config = dict(
    n_layer=13,
    d_model=128,
    n_experts=256,
    experts_per_token=8,
    d_expert=32,
    d_shared_expert=0,
    activation='geglu',
    moe_layers=[1, 2, 3, 4, 5, 6, 7, 8, 9, 10, 11, 12],
    router_score='softmax',
    normalize_top_k=False,
    routed_scale=1.0,
    balance_loss=0.00639,
    balance_bias=False,
    router_logit_norm=1.5,
    n_groups=4,
    groups_per_token=3,
    init_std_router=0.018,
    lr_router=0.00215,
    vocab_size=8192,
    norm='rmsnorm',
    norm_eps=1e-05,
    tie_embeddings=False,
    optimizer='muon',
    lr=0.00657,
    beta1=0.95,
    grad_clip=1.0,
    batch_tokens=[32768, 65536, 131072, 262144],
    seq_len=512,
    train_tokens=411900000,
    steps=4686,
    dataset='wikipedia_en',
)
Below are experts of layer 2 (counted from 0) of a mixture-of-experts language model. Rows are named router (the router's row for the expert), gate (a neuron's input weights, with its number), up (a neuron's input weights, with its number), down (a neuron's output weights, with its number) and show model dimensions 0-127. Each number is 500 + 40 x the weight over its row's rms, rounded and kept within 0 to 999. Numbers have three digits each.
Before each expert's rows: a language model's description of what the expert responds to; "gets" lists some tokens that make up at least twice as much of what it gets as of all text. This comes from a sample of Wikipedia text that the model never trained on. Tokens count by the router's weight.

# expert 43
What it handles: Sentence-opening In, plus in, was, an, and spelled-out numbers like two and six, mostly in biographies with dates.
gets: " in", " In", "In", " was", " an", "10"
router:497541409463521408545478503505459526440475499520445535440514509511538523474508458562509537500527565488491458485490451527448518488509416472443544512473537528601515436556482508463459490530557535469446506500492455508472505488512490494454409538457556416474560526446519460509484521521424406470440497448522469528522464539487435545481487580474493510553506490494506519560534552549464505483452
gate0:463494513540519495485434518482483480507469526529480565531459512484485507532479547512481438515456485496523553511532486451512522477482454505497491484529498458465600473557446459444532499404513485506533575477416532520460454496532520457478602550490441528525427507462483531499483479492532447415501398486483481471515465458528504496436425480524537475510498512592449509492445578584426454528537
up0:493504597504513508444523580493486550591485534520509538525468559501448486493604540470478473497482537513467526462529470513477516465512492502562504478481469443487499520421444607554492462453503544502515555406457535475572433486521524462535471568546540464525498479421459503518458524513536514484585464508504512497491513446568484458510524459501497559476461455534530536477557474491415512548537
down0:438496535519483476513444498569494511546526561521508426555497494499511542487525548474495494503462442508520457508461610522505432531549475564468518538574488537509480535470506506501461429540527496477471515529415500508476481556520495503493564468541514441518487490465486484587537562566516550582438549441511448588514513478555491588504480530507403470461489457541568460462488460468510510515479

# expert 56
What it handles: Table cell tokens: percent signs after figures, units like m, header words like Airlines and Votes, and letters in club abbreviations such as AIK.
gets: " ", "0", "%", "3", "T", "K"
router:554533521531491509461559481512436542532476540439492538478458470543443461447528514562553435494510515423517491492529482449462546458473544470415510563511568489466538445540464474453449483474488492562450540467592439480528527493522541539433543528584512576486516528449518557518511542564469496492538484570541465458509516524497466520481558547531450509491457425515494476538523491465547527558464
gate5:550467515545519529470499481531578404417541413459442477524421479543536457474533547486531475515526476477452486591556468494463518502483449505490466455516498486485555524435552472516424524488518553479487485495541439523531496495498469497515555506505513542425425506537491486502568500507568503494530513484520466462470501450434479518430552498516527587463460461542581531503494523488603528501549
up5:608521452501521490490539439494540490493440539496474518509551471487502554483495427450470478511491496506510561518470473492413505584565518492478469489460526498496537530551538509477472510477507534497537470500452493502488511487576488565558472476574467464499466532517579584515536477428455441510552515571518379537486559548487531504506455428544516552465468451516570566466520484507440528480469
down5:457557513491514523514515543599519465487435447448488563500550435528430460525517462456505492551567542591508450554435459532469585524538545485486527461449578472541518510476524486529455503486508466528492489451518559455508508532427473547549489509510518526549517509573526446502530442570504437538515506478419511449537459479472465531525522438538464508492491558535483538453464536545446512537487

# expert 35
What it handles: Uppercase abbreviations, digits and unit symbols in data tables and coordinates, such as MF, DF, FW, mm, ′, dashes.
gets: "0", " W", "00", " MF", " +", " F"
router:531574555541526463541464540524473528516515476498496579437500480572459511578446468558481519519445523500531460455484437458459541490486451468455454538522547498556529452575459523503466444544541440500462486455553466452564551474535498549462436531507470479532553539477535466521481493549437546575531499471491442525529520443494519511500563483520453468498538487495519565588542484531549467565539
gate0:477516494466457440494501518449459523498500506522512545471483540467641587607500418477533575488557556494553564585521501464494503479542460518519487449534536446497499485487508577527519528439472482449448462539508520473505464471516523513517461431492466549498450489483476481515481461493449535578445462472503552457485479463492521453539471526472548507479499525476543427493563504497419538520436
up0:488505554461500462453487535519502487471536461479399451484528492485570524455495459428524445494496512479472530420483502496442485518478569508527508543458452545463539521468492507505526532473531470421464509482543499440517510493378469491551455567523535484570479473555535386472569478472522504523467501525502488434472477445537528519558543471523540559496506478481550626478513484559501531494532
down0:453544502475542518483469472556493530476537537468517470504517507499534494534507497465565462493514482562444494554525485575486459540535545543506479483513470486469529502541596485488440594520509522493555473492518444520494475516578464488519443555494445453514471473501493573428532527464415441550540454534529512433536615502476448493506510507485504509554471440413413435564554511484531491545506

# expert 27
What it handles: Word continuations after a lone d or short stem (d-ance, d-eter-iorating, k-ings) and common nouns like life, water, environment after in/his.
gets: "ings", " in", " his", "is", "ry", " life"
router:525563511523561447518483491499523522497465536500498585460488479490481543490515519591518511454478519457502456491405437442520529511519436404442522484553531571555503397565443473448516510549537499581491553468534450463511486475530461538506455562516542427486548557492485504474519509544453474530512465458434493537438505491460537445506500487456529552536465516524524576490501460503457523551481
gate0:484462452474533520456546503546510524513471522478499495515546495510456549502568532483501532498443517504571518529520511512538496461517524498478467612500566497587500531519501414545425496470590519535470485501509597478523481542544526474487539463545494528511460496489530554416460406418559475503524484499461383448482517474440515509424533485527441481486519526501549440475484478431524521494464
up0:495491522485467477485521470430547494473460584447515443436478394475538458567530458444549460556562484483544564522509471533505474464448487507490503489504428484482570452517509542543498472489499465497508573434510519563532556603599466540472463470518469556513505466521519477510559542481521452462530546440496501500513492481545530554519557574461483538537542489495424528484497541499461493454536
down0:495475456446488482502482499457511507554463513487449560504537432490473450506538464546528502558518549475536535459449478513480496475496517570576513493557543496561513505561465551531487510510462459505518516522511581465500439447523506477470504533524520497488546475493513467494514563426559417601476546474579532528494535566468571510463506509468507425553554541581402546438463508533445467535512

# expert 55
What it handles: Japanese katakana bytes and other non-Latin script bytes, heading == marks, and finite verbs was, is, were, are after subjects.
gets: "==", " was", ".", " is", ".\n\n", " were"
router:465519519541496445578470466558514540500497459431530522465496481431471533475494470530475423452475551480453501443474518456437532499489486462440452473458486574494519465537492580577440540471479490548538494517505509500496564527528407547484450458436461439549548565505530519550586496515484475468421451439477554487534433550516514486506500506443450473493569439495503455521507472483510519537514
gate5:478484546493499479516511530480503508541461472499455499475463596540459603508516504492495517520518514544456473384487539478486492480561400497494559437511530519503533507516543479481498569472521451511484543458526527514413528463521511547478477535628420609558506477476534427531512536559530541521524443549479547490474487467470542463501552462501519455504509477512526494542541440510473531531556
up5:489474484544488516467530490432543510466524462522408525557526456501359477526412418439515532449574575484512530545486513494533499517525552508505465518497488478529599508525467525449488468479510531505504512539461487518546497442506500477520449513561497469498429458502569586505519502500466544516461457484469516540504523477494430485574457415508536477536568535524527492572493471508548530458541
down5:492529566496472544463551499518515503454490494474527485589571437441503568465453489484465518519514428429489518451459428503436499512487473438510507469558545477522447539503467525507561505558546527493492520477514470485474499511498549518452605529532534559463559469521514529395521481507491472487562539587448506544564480505533537476459513592428523490443518498535511551444521502473564505531520

# expert 22
What it handles: Consonant-heavy pieces inside names and compounds, plus institution nouns: Ost-rog-oths, Titheb-arn, Red-b-acked, Bank, Airport, Hospital.
gets: "ch", "k", "ass", "ack", "b", "z"
router:494520540535510644446500458518536468494470515564546479561527497511428503551466571474517480484486469474509500503501519489523505470436515499509486465526514424531538501467529530513510464487552495480510541528477486468499524499446644471506576514488558617456448469566475496436521529531555444551485477552483508528471499476535509516535473515532498477422451449542473548523472422491550497468553
gate7:579544466543462468412511535474441492513455547508542506523506520463471530481543473446536530526490554503487512510416551582476536534517526500489551422506485500527529534512564460473561559510497519543482565477504407492495466536483547476518399500549507578471478521593537547507553476513522498511485511409543479465478462544516465555515438469451505469499566518491501583477542539439484482503457
up7:551504473487480514452473451478540459545493473484553481433486453499415547557554565497483537510496510522477519543496488538430508507497474502527460520476508494412583492523640557507453465438514574540473466509530536482472439475498537486536502459468429431529484518492460505485435435488495526488487540419436487551445502480501484532512487547524561536517548531462530510433554561473560461482462
down7:451489463479465508504519464454512512431500583462474486498518431520498473563526455503500481579522543467502499475468495519434473518479429558577485487467467482471523468455478480490498551521509462567535540463514459456525533562551476492454582472471614489453504493479535490544529549457535394471497535463559465495469552479452521522416455521517476574538544488470471517532472546440428545494556

# expert 8
What it handles: Tokens inside sports and astronomy tables, such as uncertain years ending in ?, °W coordinates, Apps and GK headers, JPL, and pipes.
gets: " |", ".", " ", "00", "20", "°"
router:531582540519528458557465477547432505536519454456491586471453517521469497532458439572503528484459536455532452520454448489475548501472490439457496528517530467509550420574433510471483479480533456497451526532542440458561495492541442559437494519501442483517558532443522446462490514581419485523538484487465450444517565491479537486455550523514452528525470534502526529559540456479538527549468
gate0:518498484529487530441425576493523465468521481536473534525562488445432560554554501431491558498551448541508501505495492459502479381523488507509521516534467519509502538515523516535489494460461519449589507541441515525435432455475466482486438441457640508497535456531468519561554472486589475565495502480503545448486499506558494519517485520447512502496531472415477468492517520529574508527492
up0:451419513501514539492519490485592438458482508479478478461517438504464582466473542543509487551517509516493462535551538478473501464558513500514510554488512486486509555487544544472503468431540508473524502457530471491552460538503506482495528488524517462486544543446497408387501532533494452441458511513619564506448481481444445532471451439539478473456478567461548570416459473534494529455546
down0:475545459501465468484488554558476507537405461568476543498498499427583437529471476501450449534479532550473528462510530549467531497446529551497525488507450499499488530503521549537600472515501590577516524488625485538439495471478530434534435490472483489464486493601446464527549489535552442479481480505453469499487489498483542537498511499475500522537486549582450500471522539479539433513526

# expert 28
What it handles: Single digits and small numbers inside numeric data, tables, scores and times, especially 0 after a decimal or minus sign.
gets: "0", "1", "2", "3", "4", "5"
router:462500444410470553544479482484546520544497509485483413428442499469571545447526488532491479479575477567468560533526569483511506494486522637472485498525513529500517573518466487508504485531498480564502503550456522490514462570443578494571567525455493594447523504487542519589473519498455529490489494536499494498429533503554502524477522576483477482541435466509500522533498517500487438504461
gate1:482484488516574543498508470493483465494538543536477468526498461564458444558481434575548509533531439512506472544507472509469431504489528513483514551511538529510503455480525465477542562516482454440524490531543553498578572456466485517497560523424465524522514574446452433429576497522526453599473454513468535478440474473487506533472485537567464496480423537463467526536414450455507466475555
up1:492529443521494537484503497461471479568497470549409482490569492511462475516489507386514504487468448503500509524498495566492417484528510510481501486510530493478448542464504523505511482479508580410462472509377508499507409443528530526557520497522556477518442530442430529458506409495587518456509453489547519547505474527513540511509444556512515429440517527550444448462507465467474539442494
down1:463440552522538463470552448574537469468532496441562455484457494458489543470512571532516460532542515438466466532512484461480498503441497474537564449479409493521495490536527500418517531422550446512497430477500461495443565586500512474442486539503505505535546448501568534518504476441464488505505552528489487519581422502493467529549506476516457526532580487429587549452473524511507499489537

# expert 31
What it handles: Word pieces after Pl- (Pl-at-te, Pl-ut-arch, Pl-ay-offs) and short head words like Top, Fort, Net, fact.
gets: "at", "th", "ad", "nd", " fact", "st"
router:493557531577408538457573495538530557529493512543520522530475485488548463574418484536493561483460515486478526542500483496491524464426505442465501453495518483465565523528485493516520504434470449449488525477551527506519484466427481528474516514422449515451527526531597533507522457489438506493516525478460443427500496457577552494448524470542477566551541478533430591492481448435500478523457
gate7:441485482496514446480419472521522573529541497554551557496502469521443502446489606545547467531489543494505500523506532488470454482596584502512529501466526460491485499477550515510516574504528554411517466466428462495487551529472434520546505438490477615518477492537502525422532454536554497499502494528454510487504550487524537557493472471509535476465495523494422482451563451585546509525454
up7:460455542506486482519465499439486570637488559481409556563505427544504442483499493519473527484498469526522495538473500479501521542553470502530548496600461496532446494479487530449530473511448537495492539461456511500568532519556509450528411553553443524476448427538541480486463481495473536483487502498567568528517465598507450515498467549436462539462497469506506494531482477471433541477499
down7:565478506465477465498550492490491458453507522481447472460535504471524510568460527489472515471520527559465468510571496541481467519491470551520557451381484503534433534502481543561472458564443406508526521541583489480473471512474512421468540462502490443518577426518402422486485533510565473460461542493426528453528487464512555477532505568507500519491487436511503548449511447502491474476540

# expert 42
What it handles: Column and field headers in tables and infoboxes like Result, Location, Goals, Votes, plus as, under, into.
gets: " as", " ", ".", " Location", " under", "°"
router:532556537596456443505526472543463516530521524503509552408504496545420474478476492556508543462518561418542524552438446472454529518460539437441512541539552506516571426555452557487519509546537509578446470426493454478541505462478424526466426529473455474530529531476506548522511506455491516550505510463481443445510507543474488546466515455507459498525489507478465528535529458527523527556451
gate1:504479470516523516546508621517535480498489458447523495623475567563567510494457498526536537516493486501488538527467463555554492485504466476460507524512492426451450510435499569534428503508535477445466464471543506468502484521473527552451523449549495569580469493464437556488538484439501550563507490510514471506511474479497467479502455517526520512353541545467530525473547459504520449477451
up1:535446533538413491529491471448452480551497466559520518471507498540511444456463510480517513508431490577545533506502482436481496495536496502456523509528503455490464465464475564523551612480479530555484530537442482541505552485524531471507435568490412486430527554436532547561550461541500448531462483433424505553504484485439480521453464541489516488512428492500495439470458512540538457444578
down1:506492525470436450477511468555528492539534483469471484511433454501511511496566472511525518455519458491492515464547522481429444475452453497482457438459444494498515439434478519549378523534439512468518530557507479528487514569520472522562496451511548415514532526577472568446439513445465515540446591549539466533411472460484486509539566440513478501550496490495492510466489506488541424460478